Weights of a small mixture-of-experts language model, trained from scratch on English Wikipedia: 2 picks a token.
Below are experts of layer 6 (counted from 0) of a mixture-of-experts language model. Rows are named router (the router's row for the expert), gate (a neuron's input weights, with its number), up (a neuron's input weights, with its number), down (a neuron's output weights, with its number) and show model dimensions 32-63. Each number is 50 + 15 x the weight over its row's rms, rounded and kept within 0 to 99.
After each expert's rows: "gets" lists some tokens that make up at least twice as much of what it gets as of all text. This comes from a sample of Wikipedia text that the model never trained on. Tokens count by the router's weight.

# expert 9
router:75 40 58 24 47 48 68 60 36 24 23 61 44 43 49 26 29 64 43 75 71 62 40 44 53 23 77 47 45 30 35 42
gate0:63 46 53 58 48 38 32 82 30 72 57 61 61 40 77 50 47 79 31 61 37 39 41 52 46 60 48 44 55 60 63 27
up0:63 48 25 64 52 54 34 65 73 45 66 32 39 12 56 42 46 49 50 93 31 30 51 64 22 54 48 58 62 41 32 47
down0:37 41 63 52 28 54 51 32 62 69 42 45 46 38 59 26 29 57 48 64 11 38 24 47 64 49 73 69 62 57 75 60
gate1:55 59 53 61 38 60 38 47 68 38 06 35 89 28 49 54 57 31 43 42 48 46 59 69 54 26 43 53 45 59 35 53
up1:38 49 41 50 73 58 30 62 42 62 59 52 38 51 38 45 61 72 22 36 65 67 25 62 70 14 71 58 46 15 29 65
down1:54 53 47 46 76 48 31 58 32 59 36 55 65 43 39 58 53 24 73 29 48 47 56 32 55 44 57 42 66 44 39 35
gate2:76 54 38 51 46 51 67 57 55 43 56 48 63 51 27 31 54 51 39 66 55 32 34 39 30 35 66 70 62 79 39 75
up2:20 51 44 51 53 56 71 44 54 54 41 56 43 46 68 26 71 30 56 51 65 23 89 37 50 64 46 65 44 40 63 36
down2:33 30 66 74 31 78 26 30 71 70 63 65 48 46 48 59 73 62 29 52 55 66 28 54 79 48 52 40 41 41 46 29
gate3:72 70 60 41 39 60 27 47 24 68 87 65 61 33 06 67 55 40 67 39 61 56 58 63 47 31 57 44 62 27 48 53
up3:40 36 35 63 81 29 33 66 23 58 36 33 67 53 45 51 62 33 59 56 50 55 40 50 39 63 57 65 42 40 31 65
down3:30 61 40 43 58 62 44 50 56 64 53 41 62 77 62 68 46 32 58 53 36 55 52 29 71 61 54 23 66 83 57 22
gate4:57 28 51 61 40 43 70 55 44 43 79 48 38 47 25 43 47 66 20 58 38 42 45 45 33 40 66 45 48 67 19 77
up4:42 42 38 50 54 37 59 69 43 34 49 47 48 32 34 60 60 53 46 72 60 64 45 53 53 74 49 51 45 26 34 47
down4:23 24 52 48 56 64 52 33 42 35 23 55 92 31 59 52 53 63 34 38 26 31 36 41 58 71 44 53 47 52 57 62
gets: " |", "|", " ", " |\n", "2", ";"

# expert 4
router:46 34 63 45 62 56 65 21 46 28 73 36 46 43 70 57 53 64 30 64 48 46 13 52 37 21 48 26 54 45 33 54
gate0:50 37 44 63 60 40 45 74 53 38 52 67 53 32 35 35 77 13 59 75 64 64 25 58 66 39 39 51 25 76 79 66
up0:35 45 29 31 57 67 41 61 48 43 52 57 75 38 31 45 23 50 71 42 37 30 55 66 41 53 64 53 54 43 55 42
down0:47 61 37 14 67 49 53 60 77 37 43 37 70 31 61 71 36 46 70 40 23 45 54 58 47 63 36 51 64 46 66 40
gate1:50 34 76 56 53 63 70 74 69 39 25 17 59 44 25 69 65 49 50 66 50 67 54 77 39 51 46 47 50 43 22 72
up1:62 62 81 75 63 31 61 39 35 77 37 51 39 46 53 45 77 44 47 55 22 52 52 50 68 44 22 48 37 43 36 35
down1:62 47 34 70 69 73 69 52 48 41 54 55 06 46 47 51 54 47 71 47 42 07 74 81 74 67 27 71 31 50 59 66
gate2:62 32 58 62 44 58 25 57 42 33 52 56 18 59 49 57 62 71 56 42 42 63 29 50 29 61 68 50 53 50 42 36
up2:36 53 42 34 53 43 43 61 46 65 34 38 48 59 22 57 59 65 23 68 47 30 48 56 25 60 66 35 52 65 52 48
down2:45 49 64 53 54 73 63 57 32 33 73 43 34 36 57 43 45 55 51 83 52 53 60 59 59 79 46 42 50 47 62 56
gate3:46 43 38 52 65 61 29 35 57 28 43 57 56 24 60 65 48 52 59 42 17 69 39 41 18 69 25 50 33 83 52 74
up3:41 67 48 47 25 50 76 27 83 67 46 58 59 33 59 39 80 49 56 55 51 62 37 41 55 53 59 57 38 80 65 96
down3:62 41 73 77 67 43 40 46 40 75 29 76 54 28 39 57 74 70 43 27 62 31 33 33 29 51 56 72 61 14 34 48
gate4:49 31 49 51 67 50 44 58 55 54 52 27 47 43 48 44 65 35 48 43 43 60 22 47 21 38 29 80 72 32 46 50
up4:51 64 55 63 37 43 54 65 36 66 55 30 59 71 48 89 29 24 25 42 51 47 58 69 64 68 70 79 55 50 59 61
down4:73 40 36 45 51 32 23 39 44 51 55 45 23 72 53 53 48 55 40 33 57 52 83 48 56 51 50 39 26 75 32 59
gets: ",", "\n", "-", " and", ")", ")\n"

# expert 10
router:49 49 46 47 56 45 69 24 36 36 34 56 40 57 79 25 20 67 63 35 59 50 60 32 49 34 47 42 60 52 45 48
gate0:47 63 32 74 49 50 46 27 42 50 55 42 25 49 34 47 51 57 28 77 52 50 49 42 27 50 28 35 68 28 56 43
up0:59 27 26 54 62 61 61 41 46 43 50 66 40 72 54 27 24 18 50 64 65 37 77 41 64 50 52 79 41 61 76 31
down0:60 52 59 68 57 62 45 41 36 59 61 63 50 45 46 39 40 57 50 37 47 51 70 49 62 73 59 63 25 69 20 34
gate1:39 55 40 60 64 35 66 51 54 70 35 22 65 41 48 48 43 22 34 68 56 57 27 41 38 62 37 45 42 58 43 61
up1:54 54 48 38 30 80 39 26 62 55 77 29 59 58 25 54 46 47 65 69 57 52 41 63 45 93 55 71 17 66 77 41
down1:44 51 50 29 38 55 52 42 46 32 63 60 38 66 29 39 46 54 36 58 36 67 53 41 64 61 74 35 15 34 40 52
gate2:46 52 73 48 33 76 40 58 47 61 44 79 58 66 58 51 26 32 54 78 52 51 70 57 64 47 60 58 26 37 48 66
up2:47 50 54 39 29 40 41 64 29 53 29 48 51 55 46 63 69 82 63 45 60 63 36 58 34 64 45 84 62 62 58 51
down2:56 41 37 50 47 41 56 37 64 62 56 56 74 67 42 58 56 47 65 44 39 20 52 72 75 65 49 88 51 50 67 44
gate3:60 30 61 69 65 44 43 57 52 40 64 61 39 31 52 68 53 34 43 42 85 31 35 53 69 30 60 49 62 53 24 31
up3:47 36 46 60 66 31 15 39 40 59 59 43 64 53 38 95 42 43 33 62 74 65 75 61 44 29 78 59 53 54 52 50
down3:44 55 31 60 32 52 32 38 49 51 43 46 31 17 42 62 51 44 41 40 41 36 39 48 54 72 53 30 57 78 62 32
gate4:97 39 46 24 25 51 60 57 58 51 60 67 59 32 51 71 33 62 57 78 60 28 61 41 50 69 61 74 86 37 54 50
up4:45 44 49 47 68 68 39 47 26 64 33 57 48 60 46 73 61 42 75 50 13 31 28 52 36 37 39 85 45 66 73 41
down4:55 49 30 55 34 41 48 40 38 44 32 47 47 34 62 36 19 50 67 45 41 42 36 54 33 48 62 61 48 64 64 55
gets: " the", " a", " The", " his", "'s", " an"

# expert 1
router:50 62 35 17 60 59 50 59 39 24 69 66 44 48 79 31 56 75 65 36 54 77 37 43 47 37 58 39 36 52 57 51
gate0:74 48 46 42 40 37 49 47 52 46 55 51 32 49 47 46 36 32 38 74 59 36 35 64 54 48 21 49 63 49 24 44
up0:69 33 47 43 37 35 45 38 44 56 67 65 32 35 59 41 43 48 43 66 27 57 51 47 41 37 84 21 23 35 85 50
down0:39 25 46 43 36 56 46 71 42 59 33 74 50 52 60 48 44 52 41 41 57 44 54 54 45 50 64 49 62 62 42 82
gate1:46 61 41 58 57 60 54 23 30 07 39 62 58 32 39 51 45 41 47 47 67 42 34 67 45 41 28 34 53 40 75 54
up1:42 48 36 69 51 18 38 42 54 49 59 50 13 37 46 64 36 46 55 48 36 69 41 56 57 65 74 49 44 61 47 40
down1:29 64 85 40 44 25 71 35 33 50 45 31 44 54 50 49 60 51 58 42 60 71 47 64 49 34 46 47 44 65 73 43
gate2:81 59 38 65 39 53 71 38 66 59 59 30 67 45 43 45 33 12 83 40 49 51 32 46 74 51 54 49 38 40 58 45
up2:64 46 26 27 36 33 67 29 29 53 52 41 61 44 41 54 74 58 60 71 60 45 48 66 84 68 41 67 64 19 42 47
down2:72 32 29 60 53 19 45 45 53 58 42 74 36 39 21 38 47 56 30 48 52 39 48 53 68 58 70 49 33 52 61 50
gate3:51 29 41 46 55 80 70 48 34 54 37 91 61 52 46 58 32 34 38 28 35 40 72 62 56 60 77 60 56 39 48 62
up3:42 35 60 55 54 46 34 41 27 29 38 45 48 14 74 68 56 26 51 64 46 61 72 56 43 55 55 37 49 86 31 44
down3:87 50 53 54 45 50 47 49 56 54 60 50 35 51 54 29 37 51 59 52 69 51 62 43 51 52 78 51 55 45 75 34
gate4:42 44 99 50 61 63 01 64 63 45 74 31 65 22 53 36 62 26 68 39 54 56 31 57 46 57 42 26 32 12 79 51
up4:38 53 46 51 77 50 39 66 52 43 87 71 52 73 64 67 27 19 69 73 42 42 33 43 42 17 83 56 62 53 60 76
down4:15 40 68 60 55 59 79 64 40 43 66 50 39 42 48 63 47 33 88 81 39 48 24 31 54 42 58 34 39 00 57 66
gets: ".", " in", " to", ".\n\n", " was", " of"

# expert 5
router:61 33 43 41 47 45 78 49 28 49 42 69 58 71 64 60 58 56 42 40 36 74 54 58 46 49 21 30 55 57 69 26
gate0:42 34 15 61 52 59 11 43 51 50 38 66 68 51 64 29 57 58 49 28 31 57 63 50 34 44 53 40 65 65 49 37
up0:39 40 76 51 20 34 72 81 45 34 41 53 46 66 38 69 99 65 58 40 52 36 48 41 66 11 37 33 49 43 76 90
down0:36 62 55 19 35 42 43 52 37 49 17 30 41 50 48 48 42 40 39 58 79 79 58 52 71 42 37 37 42 35 51 31
gate1:57 53 45 63 43 36 50 35 56 46 54 32 76 27 46 48 68 58 59 23 40 56 39 68 59 49 45 19 30 57 83 41
up1:26 43 48 22 46 41 35 42 43 53 61 49 48 25 37 35 66 54 56 69 72 31 61 43 52 56 47 82 42 68 65 25
down1:75 47 48 21 32 63 46 67 75 76 36 81 36 32 32 41 64 46 35 47 53 44 48 49 46 17 40 57 56 45 74 28
gate2:51 35 36 49 42 56 37 48 39 47 62 34 63 74 51 77 47 48 37 68 53 40 53 26 69 46 25 39 40 56 73 44
up2:41 31 51 59 64 61 25 63 45 38 21 62 57 54 62 49 51 44 67 52 31 76 38 41 61 72 60 51 64 39 36 57
down2:68 20 19 80 54 32 54 36 61 59 50 57 69 46 31 62 57 60 70 46 04 50 46 61 59 72 47 48 58 35 49 42
gate3:71 41 72 57 51 28 47 74 57 39 74 83 43 29 42 54 37 51 63 53 22 56 40 88 51 38 55 67 42 59 68 48
up3:59 37 54 55 84 68 47 51 42 59 41 57 40 00 54 50 66 67 68 46 46 51 53 36 49 33 29 60 65 45 49 58
down3:67 53 45 54 56 25 67 63 29 44 17 23 45 33 53 52 38 39 37 73 39 28 80 51 51 46 47 49 30 43 30 58
gate4:41 41 64 40 54 71 37 50 83 53 33 51 81 68 66 19 48 24 36 42 54 61 62 47 41 52 86 43 46 29 43 38
up4:55 63 42 43 23 46 53 37 18 46 34 49 55 58 51 74 51 53 53 44 62 49 38 48 75 72 39 45 80 37 58 34
down4:50 78 64 47 63 27 34 20 57 65 71 51 77 57 64 64 67 60 47 99 37 62 38 57 51 73 29 33 66 20 57 30
gets: " ", "1", "0", "2", "3", "9"

# expert 11
router:42 51 56 45 52 58 67 59 18 50 50 39 53 69 77 37 46 46 54 60 47 49 22 38 46 18 47 50 55 31 37 67
gate0:44 52 33 80 47 38 57 32 34 64 36 35 60 60 43 54 55 63 50 78 71 51 50 50 40 42 39 66 45 44 59 57
up0:26 74 38 14 55 48 52 65 25 48 57 47 57 50 45 18 51 38 22 65 49 54 70 42 56 55 48 78 48 59 59 78
down0:42 34 49 50 68 44 70 67 27 75 69 80 37 52 37 70 33 43 57 47 31 44 52 48 57 60 54 41 35 67 42 51
gate1:53 48 56 72 38 22 17 64 73 52 51 52 34 48 39 32 65 51 49 76 44 54 46 54 65 56 52 60 36 65 29 57
up1:61 55 69 38 37 49 50 59 71 45 69 45 40 74 47 23 64 43 57 62 38 57 55 69 36 61 67 79 39 40 52 67
down1:53 60 44 36 48 89 45 70 51 65 69 43 64 45 50 39 70 33 51 53 56 53 47 56 57 61 66 72 75 64 55 56
gate2:49 34 50 50 26 51 55 62 37 40 29 23 43 73 56 65 26 59 63 61 48 33 35 52 39 45 12 74 54 62 31 70
up2:58 54 44 16 27 74 49 64 72 46 51 53 65 54 43 78 35 57 50 54 40 78 34 48 70 92 83 68 40 59 54 52
down2:53 50 51 50 51 76 33 68 45 24 53 42 45 24 57 40 10 33 76 24 35 54 44 42 45 53 77 46 12 52 51 71
gate3:34 42 48 48 69 42 36 70 49 20 51 47 44 45 46 44 46 43 86 50 46 61 63 66 76 28 38 57 33 61 33 30
up3:66 50 32 41 34 28 46 38 63 57 49 27 48 59 53 50 59 61 27 55 45 58 19 75 42 31 42 38 44 99 50 53
down3:34 38 27 21 42 22 53 57 56 64 50 64 69 46 61 56 54 55 53 38 44 50 38 51 49 31 83 49 56 73 44 39
gate4:53 51 48 78 48 47 43 44 46 70 45 48 63 25 41 47 38 51 36 51 61 63 65 62 61 50 47 55 43 82 69 40
up4:76 71 34 43 58 62 49 70 58 74 32 56 48 33 23 54 77 57 19 44 32 41 57 51 45 53 31 37 62 54 33 55
down4:55 54 62 43 58 50 36 59 84 28 38 45 55 52 08 45 36 67 48 48 56 30 43 40 41 33 38 28 47 45 34 39
gets: ":", "-", "==", " of", " |\n", "==="